{"experts_per_token": 1, "d_shared_expert": 0, "activation": "squared_reglu", "attn_scale": 0.177, "init": "normal", "warmup_steps": 232, "schedule": "cos", "doc_mask": true}
Below are experts of layer 3 (counted from 0) of a mixture-of-experts language model. Rows are named router (the router's row for the expert), gate (a neuron's input weights, with its number), up (a neuron's input weights, with its number) and show model dimensions 0-63. Each number is 128 + 32 x the weight over its row's rms, rounded and kept within 0 to 255. Numbers have three digits each.
Before each expert's rows: a language model's description of what the expert responds to. This comes from a sample of Wikipedia text that the model never trained on.

# expert 5
It responds to: Later pieces of common nouns and place names (Volgog-r-ad, consolid-ated, televis-ion, foot-ball, medal), typically followed by a comma, period or "of".
router:156089131092101098074099114191137097158109095093156090146128062161137145123169124149156138126160146154135134151218119159120098162118170182141106118120140125127138137123133157129088150089124143
gate0:101197091118152115092148156131091097122157099131123109138170129140148172192165103087184098091118162073078196171176154097106104115120148059135121197171146096193106129145165132127115179122073128
up0:137131133111143121119102174090140109112176085174116079151179062125178132173173140068146061138135134120113193175141140145086145126086150094124123208171146133120077159107148107128112129091112119
gate1:158112173142152137146082073150150114138096121135085090151134156080094082143064129145089081108155151204144131149148100135145112156164144132075081163198071105098111107152188140121110127067111106
up1:153109071221151133179147091124159120135124107137130150066167171092113112123137074139107108089110199151138088104198141128149111155164139110116053140117139113130144126113145148115071146117181108
gate2:111170134079147083066102131150158106202169085152096138053099125155081074093143122119098077054146181140090133121168152128108115114091157153158167140182068129150146105104182138135138143092155141
up2:164131118150084186154146131124116129074101161122133093210135119097197170148108149146198157169121125120130123129118064122165133135171093089079070111072174169103094133146090102136111072162106134
gate3:109124135109103208088108129119108152096146148057148131116109162122138137166114174129173149102150124127141141100137167153115100090090087166097093095155082133100118101117120105126130171067109113
up3:133107125134126134145145139162103140111179125084165137105121086138130116180140116075147160150153059125130118123127128110081115123094077158144119094119098153124126119144127177134154149071020191
gate4:146111148102152142073085157104164111153111084123150118160105103156167129144132141196157123115136125061130093124107129090111112185134193153174169112158155107124135236159138083122079186177129163
up4:178078097152169151132106140129123184174156092125167104128086102154139132113125143162157137131109088090129115133084105133096142159131144161113132210190112100137126138149099145109131150123160150
gate5:075099193143139151139070157116072141149161090125158199155123137121099122137065177132122121103127085092170131207146138135091103153105174103158106129150150113112081107148153169141113166104121093
up5:096088170092143040177139142097146183103134122130095095181179129067106099174115162165095124081172130101157126078107130136092133129103114125105151101151103109144082077138140128141114129070106130
gate6:135158094122137161111166093113138177189102119116109153157155109134116109095164135102141095112141168069077134173086079169132101147081119105086110196144076115140126092116096132144108141105138098
up6:100114175104131109136105139133094075058163168089119112077085131122132143181093120144099178144119095186181126118157178107133162122164142117163125087116187119095131177137188076117141106139121147
gate7:142120126101117107178094090092171085098146141110145129139162102114171121129045093156131115064143118094093112123111189136101171163124134133133150146142096113181111115101140073158133117109165135
up7:117140123092116158156103112085100102087152121108082119155101132101123116127090084098154142107134117051130076124077166166086112116090149158184158152101116096129112104104117068135157107144115117
gate8:080150177098060148116163126109125130135162093145143109128154241120153123098134103089129104162126173125108172150142147060143164115088126154136115117103094116150089100122159106164140116062151049
up8:078084134151136142126128123104109112105115066145120152105097104100128116166101091140062086159114062077171079219089091120112195101136197111141190168116167108121125126107125209074123109126089125
gate9:146081138089128199136157121138176130178108112126150117117168133154166128149203133080212118126136155113076220066115124108141119215122130104119114128119055165156092100103131121157157126195168179
up9:126158105185134060120121128114076121083145149144083118115074135100087119101078166165066116129104099151187037175149146118136138081133121129130119114105170101094144155145103151092087138055083070
gate10:122111082182160145106077126156156097161130095112156086107171126094135076170092137128104031137165163109152126144140106126127097131116161127041094096165192117170134081129184136154141148101155161
up10:114083082137144154132100128159178136143136069122181132095145169108177131136124125147146099123160179113136144112114134191102128135095129125105095127166166115217107086132170192149104127094155124
gate11:168083140096239151070070062101161120141162171116183115077099147149085153121192159059136148166136175093113106120148173153053113197159108133153065137093107153147127152161149147109128142152149125
up11:067167105123021101218181121190111161125111096127099165156155124119157124138065084167129180104124104156106123129081101082142147081093125129098174165113136102126127099121127105144127081122101161

# expert 7
It responds to: Inner word pieces followed by endings like -ation, -ated, -ic (aff-il-iation, mathemat-ic-ians, Cast-el-o), common in political and biographical text.
router:111079176170119130156088184154121137137147101149113122164143189113113140126145109152139125174079095122109109066185136122150101134159145118160144080192115177202170091101110125128121099154146162
gate0:175147133132145149084091145173161124083152147144139112146182151072147143184095150056137124091128138146141143129164100143119150179112113135083086133179116159132147155125089091107148143179132088
up0:139081148124098108166096075113079173193074150116075169106107132139163118159118162135199144051103125219116089103173139145203187141103076093130171142095180115203118129173104115106141081096110125
gate1:102072112144150131130086115127073119170100102150121146175152162060046152108115172145148114155099109143144151147167112135141167070186165126090088157050149138214181162189168189110188137118157096
up1:097116123149167155126076135160161129121081102161146155144149161169105174096064216159137165111080120126139085097129159160102207075154096142145055151129093122121159123127172149136127088118132092
gate2:141193130122146154173176121093119101170126185128152139121158157116169141175105106148139168092160138089133135069056143131112086157112122136122194136110113128116071105175126052147066096185141149
up2:073145162103116179132137190124144194099140134194121144117122117155076108073135116062131080215143248147153114107178133142119122071153067097167143142168139154136153115148119169117151143116133135
gate3:138117126149107164082082148136156155096070116143148143151121151104135100115132100184152153129114087072124166172121088176152125155109168115100171143168144135118076126070195165135124072152190195
up3:111127126107139099032121172129119145176111095116100124089153099109118137152188235140088112134099234115132094111147089138110148175123164158097139129089117073090076160131122125149108121122072126
gate4:086182066148145166080152138127167163132150121145128123123128095150099164137061135146144102072114128063125134112099100148114192089107132096108100155152134116180172154107141136107116140131160167
up4:144196102174161166096147130141127181108146136128110101133090102123063153108080153129112081138133135056138121134205147175115174126133141129143064148137126150170118093130085142093073103112169096
gate5:115138103136072181118144113089138140131204118168109142119058104083118097108153132132122126144126110101132138140124105127190094113094209129148150120110164116098109102145112159126173129169141166
up5:113128173074135151145069161155121117173153095128084169138137143119157108151114115079143142173084114075118171141131129097095154100142096086175049124054143099146138108134175186125087138127111116
gate6:091057152122114156074098183134116188134156085134160116126130183125108109063111171232123078184161137112132153099072091176117167157097112106056079097170126161205167121116132142132131097144173110
up6:151141135109122095129134103109090082165145123103124151161094082059119168185096088132084159074070126141127105176172114052181110119175139117178163116091157089071130175140107113135115166105099119
gate7:125083138150135091114095212132100169132066119109148097170085182133139104131136140182096094076151090119143115121148094160101071132180202078158083143186171160114147194081124109136113074133187157
up7:133163061132124127148093146126152113160152113196151154154147116123119173121187132106119107095090142092083173140079097104147184124084116144096182146146090123151091099165157165105178163123098100
gate8:106122195159141117107104058120116102101067158125125092074155137144107066165121132084081112137135119110206154099138169151083078137125136106124117108121079110175140121144147115130180152135101102
up8:122140198167138119109115076101124109087065169152127113072122136172124087127126131098073118147123116129213125076139170155109075145135121098137095103154095080153134103145126101131175135152099076
gate9:134107119112120140132139147061066093083131166086080115117177140138179116186155093116142145124198130145136106108168174156176102147144135131102175087095081150174130068120079096127128144101108113
up9:159117094172152082053140094172177185111130102150149124127082153133081149118143133158082096122063191163144148103095083129103103069143132167150114147159080163106125170148176117128095077154108152
gate10:057162142148082205155149211093146162127101143162145098195134099102051120154125159103162089140153136134153161136107125140108082099101124156136163156155113135123128122118105088104159080145153121
up10:203165073117129141151087152092126080156098197149077118143125096119089105161098164113122146067133082119109149127097111152131091140171173137148133167183144126109107175129140073144094167107153153
gate11:155106162134134158138169139130050107139112139187107151098133089142117103165137100039194151127106119176100136098182142132150114131127139086128128078109093151110140122159144136146180100178074191
up11:152102127127158124151184102125047095174148111120134101088159087130148100120166099073115115137101092174116164123150147123131166107161196090115068120098116130117105142100122161150109121173055179

# expert 10
It responds to: Digits inside years and numbers, such as 1-98-7 or 2-012, plus paragraph breaks and pieces after G like G-om-mateshwara.
router:151138148083176116179124094111079064157152173113163142122128141126152139124204125115153112108120104105138178189103146091110168142033097159135162174141119095161051090112182129126174112112142063
gate0:167165103123162098084112134142143135074127143120170132077154150138065093154161122137161174122146086077133163155177114140162139106141128117194100119185143090144123115152044142172135155101105119
up0:183195110122141079114137135135153102088110122119159173083116172126106121183161103175165150112167090093144193178113100100153132110132103114184117111152160121120120119142061098154193127087118083
gate1:084163128152171142137110111146113125131143151134153130124081099153118111110159098109155123128085084114144131160178102078162137075113137141184117134112123092093158144119124164163113118108162079
up1:046147162148183161124124080102084147137163155120126131111110077128080114137116118119180103110094079108134159153127131092150137064136131155161090089103117114130142132124156162146123101157149103
gate2:086119164046123192138103117093160159151117148108058114124139153112093119152140138139153127133158079173080168162065151164112098139099120143118087136141117155181099137115149133140146115093095091
up2:150128102210142082116146125157102094105150116154185131119120111152145123109091104120096126127107160072183096091212111113132158133164153100123158118140147114072157126135099099124116137157180163
gate3:177109145117153114167120094112149108097158143111111077146138057202129058151162112142171110182104098086120130129131135122085158060111200145167128134139152115090109082141151142209163132121166123
up3:161139129093151116158141075092118119106140131084132096136126089193137056140159133153169123150120074099135125137119134130097160056107166146163134119139115080091103102153162144199155173135152095
gate4:156168123114096152098162104096107122146157102086178166151122134164138145097160172161075146095188171111136091166105083160119074177091157152075109101140118129114113148145110193178118137130164124
up4:122117138167166109146087156181158150103091187153059122112160104081095089150088086097162108143111093126120156093116172100143174100160095112140148136134165131133140121134143061082132133133108177
gate5:118087132197134107139142089096139145066166117116135156129115099152150145176086160150163159026133132166078101120096188136156141134107160173096096100143075177162162136089098059143168113103151134
up5:141175122048126179114116166157110109190087115141113099134160143107110109107160103096081095222099097092184160136136082147099105140141116107181162129108148086089089142148180167113080160120120108
gate6:076139168134138157131120160139186116165148069158105050175145117079095092123176108068080087157119104097161163097188145152148102148122242100152108091107101168154129075140097159128146139155175159
up6:174117087091146097115154090114107157102106164080146174067114124188144134184063162144188177068107126162087122158121141158117130094165067156092131147130137055085155185121125096149126147093106098
gate7:116149168150189126108077133115142131152110153155149032126118114100124077185137137116122188111166135121130127117135153152150118156163135128143127157189106128178064114097145089128122093137174111
up7:125185125134186157106099129099131125097133142130194050113128105102142071195127122119130215104148116111177147153123173147101156141146125098132136144170105173176072091128140098125125113142172136
gate8:151086134112163112114156119122134133123039113118149106141133153119157088096150163162111169131149115148119135165160131140146112103158143132153091189135160140067141141090092149128119117203158118
up8:152087136110127140138190095089136109115063122067117107140094148113168102094142190153116168091185120138139119148119106153144138118152124143147060163098156101052098146099106170128118117172153105
gate9:113137238110123114141143098142158103148140158072166096149127137119140146128097150142137132096155131134122137159173124131131124131110146148156038135162081079140093091118141094126220121136116096
up9:142153191126117145093117082086151130152172119102154129135136139145129151109086111179146111124156219153078125151133144112123112120091149133134080132155099087134122104129167087127203100186152166
gate10:124129161149070160124170157069109087129083160118117157144162179176082113137167191145106140159113081120149166113171095162099114095113092123123093106096130120167094122097147065059161165172178108
up10:124123137136126139100143118061114102131128129106129155162201137141094107121102205107048179129178124121145169117150131142143085092135133184081094106085148186162085096140146048075122162169143123
gate11:111122088114168116138118166140103086136155116149115119124105134158116087221105139155136125117151178109154115152016117110133099135105132155145140084201137068149122104118123105113162106178141149
up11:136137104114155131130110168145110101146167123141122137111116147169113076202116145165144124087165172098173123142033119108152097113110124143129143111195140074144099117122148091128155102195134151

# expert 0
It responds to: Commas, closing parentheses and table pipes that end a name before more detail, such as "Leon County, Florida" or "Honduras |".
router:110090148126201120168102147133102135171131131101102156088100111118094091119108100076119104168128135149118113083156172104134134106098132124091178121113201114110147196149181113143187155152121157
gate0:099138128174135116142122165158114133083086116081139122106151187113185151191116105123084104141137127153074121150139160116125107168086142090118165088093098116187124164167124104086108144126121170
up0:099087150136132138124171117126095111080056085107083104120119143158127091190122121187165152115094171095098083152113122109148145127140147134069118110100091090135185178131140059134117106159130090
gate1:157148165102137137111177128074084095208119102089177094113163125125085144137132140136125101143143133106085135118049101179097100125133132130139131126132113126191087106169158137141097106141124050
up1:101132072115153094141067114193174126067138094153088159145113143138166103139115108118111171097173136165163156142221143086134145079133120106128093120117105127058161128092099115141161111113170164
gate2:117102141166104148098103122118111144168128115100104117118178143059130131127090154100045117139198171177130136159117111095036130161126095177143129198150101165125133143196101065133113100158187145
up2:152163107127201094150173147155125127073122180125157150152084131154131106144150096172186123151073085113123104115128144153210114146125167081088114088079130034149145142116173180106108131122085085
gate3:093104085105195110091096166107158178100166091128115074139163125075169077134106053129096146085155122122113167118126193139150177119142152143120113153134143089206174140139158127120136157130097145
up3:168149156155066143150165093154105081157079175141147191102107128184085159120159200113176107166112152136151084140128066120090066144140116108139137111137117165039096103122105141136123108122155115
gate4:118101172136123126111083165177155093129113095100186147102142123153156111152087143138123139143151133132187105089043159139121057166118114075161026124143167131095166154111168101146165096197159192
up4:130164083123125154149193099091093145129152153156084109157125135099103148114182118128155109106116119110051166175199081112123196100151136183104198138134070130163084092132098146122092173048091059
gate5:088164186146123097135102153153121116089130099129127113095184169142147112099134153180157131130137127167116137085165193168097084123162173083138105137185095133050154161143125127149122117154163160
up5:104168183160118100147092148157129127088127092143130132101172166142160120099131136155141120140147141173118124079154205156099092122155163089140103148184112134049167168147131131142122115161158156
gate6:153149118092140152104147162095142124174157077188167142162118133142120091113119129122099174099118025104083117101094103111109129143089163112142150138170133149202164109081118109128141161150121125
up6:106117126161112106154114107161109122084097163085117105101127135136156146146148141129163087137137224165172142164138169124136126117159093148119097106085105118064095154182146133128111087122157128
gate7:095114193150103132094178127165067095126149135083116074152148118147144080119083153132087159088087161144089120110124082148130120111131123185098137096115096126128149187131129175095148121131126172
up7:144125154168108112156134178135155176109167142164145140140046105093122132141129153121095134121090151184050139115163122068094114134181102099159170110167109080135088126098098122103137058172101128
gate8:144126145167168078146119163132128057110189145143153127142120112207087152116143177116116127126086102166107198092072086100094103187128143131139129158135124100143103142098107116113139149120140140
up8:103142111085092177101134087116124206120078087117102128127134147074146096141113082142136119134156135103161044173189155161157152071129111112131126121148129149116158095144149153155109123129125111
gate9:090076131125231110119104159117140141143140133125152168095162117129102070106081107122087112101113124149101123127120131144131073084093164125094091095168149081136141063159137105110178137164140115
up9:113076134112188113107129102116155156169158105178110163035161145097138091123084132134089121099145106117111100101131151109145057123127155099108074115139137107153142066137141126143191129163144147
gate10:157146179155113106117123079115149124104144117167149154094118126101130182118167146130108118159105062111093125104179114115064138119149066117058133113068141129150147072094167104068120174118202174
up10:140147083089156165162113105121115119127147124190164137131096095151120171120106113160146086102196078132100185107162138090119115132131122096113140108142116161146161125083142104150098145182209132
gate11:167110107070084127167108063104146092140126107114179157119097094184143137136085162098164184076125103133163135082115196133057116104150139131132086094121155141087152122119125100095101156096143092
up11:134154095099158126114106175136079156105133121180124167150133132168173204088134127105129108159109202148130175084130114096192127160092142055134149157084137099145141162173167119130098088147117161

# expert 11
It responds to: Middle pieces of long Latinate words and institution names (paramil-it-ary, author-it-arian, Univers-it-as, Comm-on-wealth), often followed by "of", "by" or "in".
router:118134129129090118067091168147146130141106093125138116127139135122135121080184162152048100165141197186185145139043065100126079094146140130130035146134171166130199190125109129140081163128123151
gate0:141176123093120134170159105080067075162127087122129134113172108130125136138182132123085192115164077126166149129144112155115160140127158121106076166137189083062109148137124150164135133150114079
up0:149175144085113124155167139087066070140105088124125154123132103126125129139189150126087192127157088119148133125153101150123146116131147094102086168126193094066129154134129144167118106122099062
gate1:116116058090101101117113082146103148174135107080137154114155115179080143144142088111105145074147143188125143143113127165077143141127172063122113164119119100096085144153131167149132195110069180
up1:097127055139153096127155118117131168100131095137099169099130197166144105219154064142110166110161091125087152148092104179100136123122127124084130156087135055124087133130157142150169167134129152
gate2:100079113145150173089135115149067117157145122138110105112097127123085103156081133134177149084139137098137187135117130124045119162065090160111123180130060165082072134102149152141110164105119113
up2:167090111148155146071129101153090116172122133142134077127099149129093091167096126172146126053149145104154185136117123112049095158064099189098124163163060165093091118089151141133081156127102112
gate3:128126066141166138121137165121132144193143099149145131144189136150144172111144111174175067086098136131101175138095128131032112124074137120088153098140066160134054108123090126165131120194159122
up3:125131067114132129140160141097121146162145104163126132145178143130138162109133136156208081060094153127104194143120179186065111127041104100106144091132076170112084112166108127169131129190148119
gate4:147158112094157182138126118152155154108156084161119120098143143112148130127117139168127122111133105091153101178098123134065189115143131099170145125231129072106161166136136168158154110167171181
up4:120125135080111184144144087131122168077139109174153159097131148101126092138138146160085137148190116095145130118072143150059169130155159090203157106203067129115143109143107176188148105110105156
gate5:118080161144134198086060151144130107136098117134160133080084134081132129128092237173146073082138135118150133132113083134075119133103112178130134101186080084119163147119128128134137128094088161
up5:149186159084140118126130132154118103106147140155086146142147177169100160127155171078141105115138153103110154134158110090135140204093135096081151144091132164104095114100186130110046088118140165
gate6:108133161068149119156136081130132082149163183135131120099217133126114132143173094138138117183132095188073127131165129149106071093132142077146155232128129128140088157143114125143099146114201132
up6:132121087173104147120137170117112166100125070115148113167035144146152113105085135115122140092112170059164136121096135107165190158115121181120122037124132135107172099114162103123180118156058118
gate7:117132050068117139131143172082137119177151114110093148113083132151133097117151121148140128082135134077082103113059175072160128168130156139119106160103146190163147123143123125148108096137062128
up7:090222088112145104102201172124082100158130133146113110184118093126147165145096143143116186094145122080114130161122132089183092131132152152115164084147134162067166159147124124140153159131117158
gate8:060137186106100158113139153132104063080148092129137137079064136136099130098148119105121094174162121111134200136139159151117107100165190160085112097125049157136146152119141101173097094133147137
up8:194121086137170093153135107143154171157090169122112114155208113126150131138108159147127157073090142142135054127135107081136139164102095075143122164114182105115114126139120130085162137122136085
gate9:124116158078172109114128100156126107175171101031135102060164110140156087114148152117108171166170148162178161138103121137055114157137143120132122185128135146146151166169156136110128129143171187
up9:168137113157075087121136139118146125068064118187132103169086150071123150165103083138105070124098158065075096096171132147192128105125121137118134065121115115097106080078118091147138135083103091
gate10:019109185123172170121086129108123092140162065090156193141158135097069141147178145104104166157132109087072174123106112113105095105142124150168134172154089104119113152144136120172143152111112179
up10:043115182121160137105097129129145090154159063092161187146159152095072128124191142101058163152122127103076157109075092108132102092161121123169119166165080107120127154144144109166116138125099181
gate11:162162185091123115116113156057121079103142131148149129162104105101072152091157143093143127113131156167167179144152127115113127126138177113179116116168102088069134151174140110167126116159117067
up11:199151078127116111158166091077158127091122088040108122114162138085193138091130106141115085077115191072132126101153150134061076119105170139100141129096091147117095129116114146101119086152152156

# expert 4
It responds to: Single-letter word starts after a possessive or article, such as m in "her mother" or "marriage", plus short words like a, an, his.
router:124170132151121116138213185133129075124108128109131154091103126162125140102132119127124122154133112101113100159088093139124095169145090164106162139095074135077110170147173127096178173177153123
gate0:088105227096155141136112140098113101144061149115114121209156151144088114147104141143102124122150117114105109135124080155089055131190130140147124137129109163167074119165142157118183128094140179
up0:180141053184094102092148129178139130088185101146137189041085105109165126065173109129166119139147133102179153133156159098165161088084126121117131125131136091062157140087138142118070134144107127
gate1:099168150206119113138170092146143104141134139132127122160082160133123141133075126114110115108203103146102125078148119161114104139247130127125119137200096140079158141112151115084221130181126136
up1:131149092185105109174135126110066170093136107091144125167125136126158134120086121097183140116173177113105145138153164098156135174097094107112125107116180088108159113148086043109107122106138104
gate2:099123065113120107121150133100055115108144167093154156156119180049174136113107192146090094131148130126094182087099148116085130151182188104098142108112132143100098114189126097088174128114087153
up2:152141118097153149088067087152223110143176133054131116115158107140139130138143092174104139118120159080130106156129073101105113148134187094143040063156186116123135159086132113158114156148187168
gate3:118058143152066085056171135125149144117149045162068132160139139110139132141115133093136145176154175120136142082170062163138124135137142156075165134130181137138084164123129165122137124113173107
up3:119071155113142120135098102144171120086127115049150168154163108133092101152092112153081185099102137175095156152139093139190149086144130201137072061109153149126181169132168067114159153155119170
gate4:097095134106135139152156136070065117111083105132116173104100144159165156139097149156142189091130085154128133083098114097088075116094104106127146081128097132138085105162059113162123223122121128
up4:193107057098095128121110131142152120184133183106057139152143121066158086100143128152102121151080160142134096147113125170173137184217152086124135139113132099142163156133194112102071164090066194
gate5:138142096154130178111141144110146088130075150189156068135124176112131096132170151070118146081134130109118174142072101139144163154121105144102143128205089155131088111160138098148089107176135105
up5:136151112127137178096135157099136089106082162193166075136132158133111107113169140106155155120110146102113163152068079136123162146122128138088147122224106155070094134148145096134121109169177132
gate6:143096099156177114105137094164143166114136160094186156088141097113092092163075216085128134097121150170187099173201119146176113150186135153152070182117100102187201137133133119148179159167125094
up6:113153156088063135161120151092117097137125106158085096174130163129172150106180041174141138163130101085075167079058135120092159100081114089094178084166164157085047110138111158113083099091131161
gate7:059109169157171147130134123068080152130123165141151131177165087084093122153132128141097093116142093158087177102106146171046103170171164089137119120119113156207155159112135096165101113110074186
up7:223168104100083108139139157189196098112154103125074112119122155169155130107132105116145187130128144091159107149122121118206166087095100183117120106118152114066124119177124122091151163156199072
gate8:132147154150121103137102177093109099110155124093107081133147131169151100153135121110140129168135149136140150110127133083129176110130151103146145174164105129124193115134105154148092144153137087
up8:101139152142123122114132145191165099121118079144193118140135178127151109128151120118185166161141210157112151105068109088157152061149132150188079130186105180119224145151188145123103134122127141
gate9:138189120083109168123144142079150062140118084127140136144132139215158088121194099095119101141114120144127180151132164109109132056082134114154080174139112106077082119144146147141126107111145170
up9:111071137176139086145127118196105195116140187110115099118145107081087170121064172141131130115151133147114074087108079153143124208171114126084152114108135147172149136119128082115122139143139106
gate10:081111172159162137063118119151148110136206084118085100166186028127102078125089134136118194164126151141178072142130106129147112107085147136125144116154085173112119155170149113146089125173136138
up10:086101174158163117075112119173157109127185080117099117175188025137108078128078135127104200155127152145176078146119109141151121103085135129114140120137095167113126163166148112132090107184141137
gate11:162097158069145158091182112135106102143122125114184201133094103129170114101140136190190114148104120102185165141101160141162154080134136168127139151141078050111112113140164151144194138125137185
up11:098129101174123072136052135115152167129126117126095123096145141137113119141125154089109153132179147157110107082180107115075115166138143109098109137131160235134190117133098147142111152123079060

# expert 9
It responds to: Tokens in sports articles and results tables, such as goals, against, won, round, League, Cup, and column headers like Results or Turnout.
router:150059139160129154144149061163105077125117173095068130071103134113115100137122182133150109092146099138199072135152134113140175145163118073137068094164099057099159127090107085127117122101132117
gate0:119170105115122116143075079145127086153104144131092127114116207119123184140128105129139137154091117126149176169169115135078167150157150069139088123135154079058140154137124163142137124137127165
up0:166159122146159107111203148122108152106192118153113158153126134130148105112121150150166103066132131137085135098120155144144124135099162142138171135083091145129066090089112111112089131104052138
gate1:084135166129149101160173060126074129108157126114095148158164174119088114126161170089108111094180114081152221125143141131121123102151137096121091097134114088210030085125098149187131127111120093
up1:107146169138131105162172038109095124108135127120096147139158185115089114137172166080127118075170108067150211123152159130130119090161131100121092092118129095192032085114093139183125131099117098
gate2:104093155033098144193087127146134131162100142128115096096188124171141068145156088124216166141104060107130113120094160186078106110057162130131133100103151121170157108129142187128048121103157181
up2:080115194043121138139115120129108152147098140127148055145198113142145061159151109108187199123114162161074159064118111165155104098036121127173181117148136065149143092181128153127102161154202180
gate3:143152163186155139126147107121116118109144168162122065165206101145055139166115130097185122101197094173150110136073153096103075162145147114187100094161098080158152129127169074100159144130164146
up3:178078068123087117106105143144116113158097112116108163111040134067186115137111114151048122109115160098070130129173119108144146112144096136080128159075133191084148129147110172134135107148082131
gate4:124181206149175136138151148111132087145100153072161160088116140205072100107084112130173096140173146145128126156059176082094123171075160137112058116127116127168178122097141123136152147129165087
up4:133163223166159144130157137125108102149125151044182159069130145191072079121090102134168084150180114136158122185072181092093151154071150142106076130118117098141158134112137108120126138135141102
gate5:112124116175163100116127118060062179135149158088133095182123132114125148180189170163225112115119072119141157128099093176083114063178145134123108160150137109158081108102124159146096090128083067
up5:116122133114097120073071143209133080083105107138103107094085125124089147085086120127105172126124169086128140167218126093173139215066103159158134111131154102133118141131067063116148199107154153
gate6:154132164155153087138162207085126092130127139110124151120120172170148100133077087082148099125095163150112126144099152136150126108146136109112075095149082169138139131135151080144129088188116186
up6:162124168157139071144174176091136082126114138126116147122120154160155085137074097080158097133090155145119127184099161102163121108154133104119070068163099179127144145127146080129131086182106205
gate7:143155145131157129111162141111157083098094147104090129121107156150159087176150125142161169119132148145075152119098166146117078104165109165116132134156104112101118114149201042127157078129113105
up7:116108099071184158086149137139109103122161137136114128143149118140161106141150028080127138084151052093127118129145160171087212130142110159130103132112117068114100069064134157096210150135094123
gate8:158102179146144111090160088168093106096128157151142161121127146138144149138068143104091145128175108125145176141101126091091070096092149146161119112157138082127089148128178098134117152132182119
up8:148145101125125161071134085140148131179161127101074156158132139118128178138100191101158133141156178135149160147124107118158169109132149121145078152120169122156092139139186129153101118122158158
gate9:162099123099096121125155134195146103140111097179103182113157126110188094160089136130126184137164087127154134128191169108193127157156190083105153168147139174126153112142153159160138181161129158
up9:106090104116099083140145160136174062157079133107165122135150139189167091178136089118159095115117143118133124078111151122121130118096150134137112104151138155134145127090190153121105109075169113
gate10:083137102126135145121159079150130167088161179103134151074130081134126118152117110137140119128166132127115098087082154154140094108153115134138044118129136088099121086089130057144093187126108132
up10:169119136099072128154084165145168049125162145177108080140171113136179094192148088073161140104172141110089162130157070106133170183089106164080177100111087136103122137104133181092146076141160144
gate11:133086102126120145162082102125185136117159108138115147129079153114111131183095171169146085117141136194111138173143173149151075132115129110110083124109110133093138075146114122118119076174102173
up11:145155145137147116101165147134070112134085144134145134145157096140165087108166105084095185133125127052144136072130095085137164127161102133139162126149141123166104182100135115126130198106139102

# expert 2
It responds to: Final or middle word pieces completing a long word, such as -se in Odyssey, -ely in densely, -ate in arbitrate and Date.
router:170193043198111111124153157096163119134095176183101058118092131101148152173090090127152079125210118125101178141157168121122133174160130149073146127168126156078132128116090082109146132139088171
gate0:149168116152160083091159168069099198089132141165180155087174124149118117161132093079123108127130116115101137102074117217078168114120102162108161095157067131183089113109159132125175139150129092
up0:163149116124097159143121106126139074143118136144127121158139109124148133117150098120070095113115151112161045106174124161146110121104121171149116142111162096040154156167150123078122132139126172
gate1:184132145093122148108144186075144121168118077122121134177118127115164141127124095060090153134164166179148185118056107150134108064144147138112112121115138105113055177134126168147122155145111116
up1:064109130118144154144136189137207157096127162146117132125109165124162119119131154103141066152147189120171153110132117153135153126078112105177060177152146133133106089069138159120166128165196076
gate2:134129137021097150125163094110099155081137091126150169136182155097097124148133149123097102136153130087172179114092098157087160103120135162106141111114086163110081142202137103155136236153167108
up2:102102131204150129144129195134167151179114124117114075092080095169183113093146104122127153120093125157074061107159156084173097175131134093166139151171151102167166094083135169110127062130118123
gate3:091127133170140161087166176119135155062093091162169138145162102082135112131073127180131108135143109154186157117115166150144119115092141186143143134187162132069108186103181077097166174109113122
up3:064133126157119168107153163101119176060085106149163133151156089098110136132077119138133089120138102126137134118125161187137178151093147158100180104116176120098087180125204076096172192067155109
gate4:161151098112127111081084158087137124106155110096130169073169062157157117117080149162056167091164097150134137100102189123115067109094127101165158133140134133106116144157126136139092125122089096
up4:161152095116122127095093146092130120085155107125143155109160051148159124142077132155075183062169093136131150108114188123098060110087111101168156119146134119112109161150129136132126121133071088
gate5:076154103145119183129181097130095119228067136159156119158158130104128095194108110146157184145190154102095187140114164089138131171114183176113098158113137171168072084146147158136147154146164125
up5:071160149133125198112167087142116178209099120148132126145126186095090084175114096108139203131143150129128140147123124104146129150128233155151086166092139128146100100122151157163173133190166121
gate6:114119179152151156149096159128088207138132126120110133076181136124056083178078208171099100112060126142118130160100083152164140111143115132119144125166159133167159148121138142127136120126119153
up6:137116057121107133115157155119189125075152106156152148204014112123182146061161073097167124173159185157116108103128173125134123111094117137139140128095109125064116125115132094108109169138144115
gate7:079135117124096072100170111092140144098114135143138114105143158184138104108099187144118111095117167124073179120165162128169100078123140111156144140140188144162101143143117094144148173143136166
up7:152139142136106116153144183134118152099118057147158181147068143151145107120089123155052188129117105102116120103187162129141136095115129213157108126087143117087093189149141110119116164148123151
gate8:079181121138141137146133122097123150118144150163076132192162152099104159161162114117094094122129147093086184143099113170139079119058181142137157118140187139112118115137114169126098095122140147
up8:136149131089113135187108091086109127065149139095090091154182087150133120163176157134109188089099127146149197151093169199077142173062138126177113129097145057121070186138105133117166129119167097
gate9:080102128072137105125080107122167159173123139123080113068132148119129116181189152105166170103102122103121119128102165111125143081112096109132151151147106063146088118107139179134202133162182167
up9:174155162155136153139176143108071083081150114116180131185126097156142128086072113132100084158132111144161147127153090148131107161137174141119115115097150163109163144166119047113067141098086100
gate10:148117152099128108155133150142135104148138141073099149113142128114097069090166119118138176134163107161126153085056172184117088122128165151121125135128118154100209154097113094155076160135139160
up10:138120085169138147134084112133113166114095149202096119146142129085162186108164143199119134113131122128136093104141122047124170187136136069128142154145124128151091074133135185094142101135123114
gate11:066130097138110128095164148102165154121121110170158122091137094084127096196074125117130128142170111075121100071138201147145117124176127141115128115165058141163110086131084101140164206116104096
up11:154125131141125181102150103066141089125138131117114132163111163128123189095142093142192116171098132124123064123109081093181120108151132063070119084151141159181120151116150085106141119042144197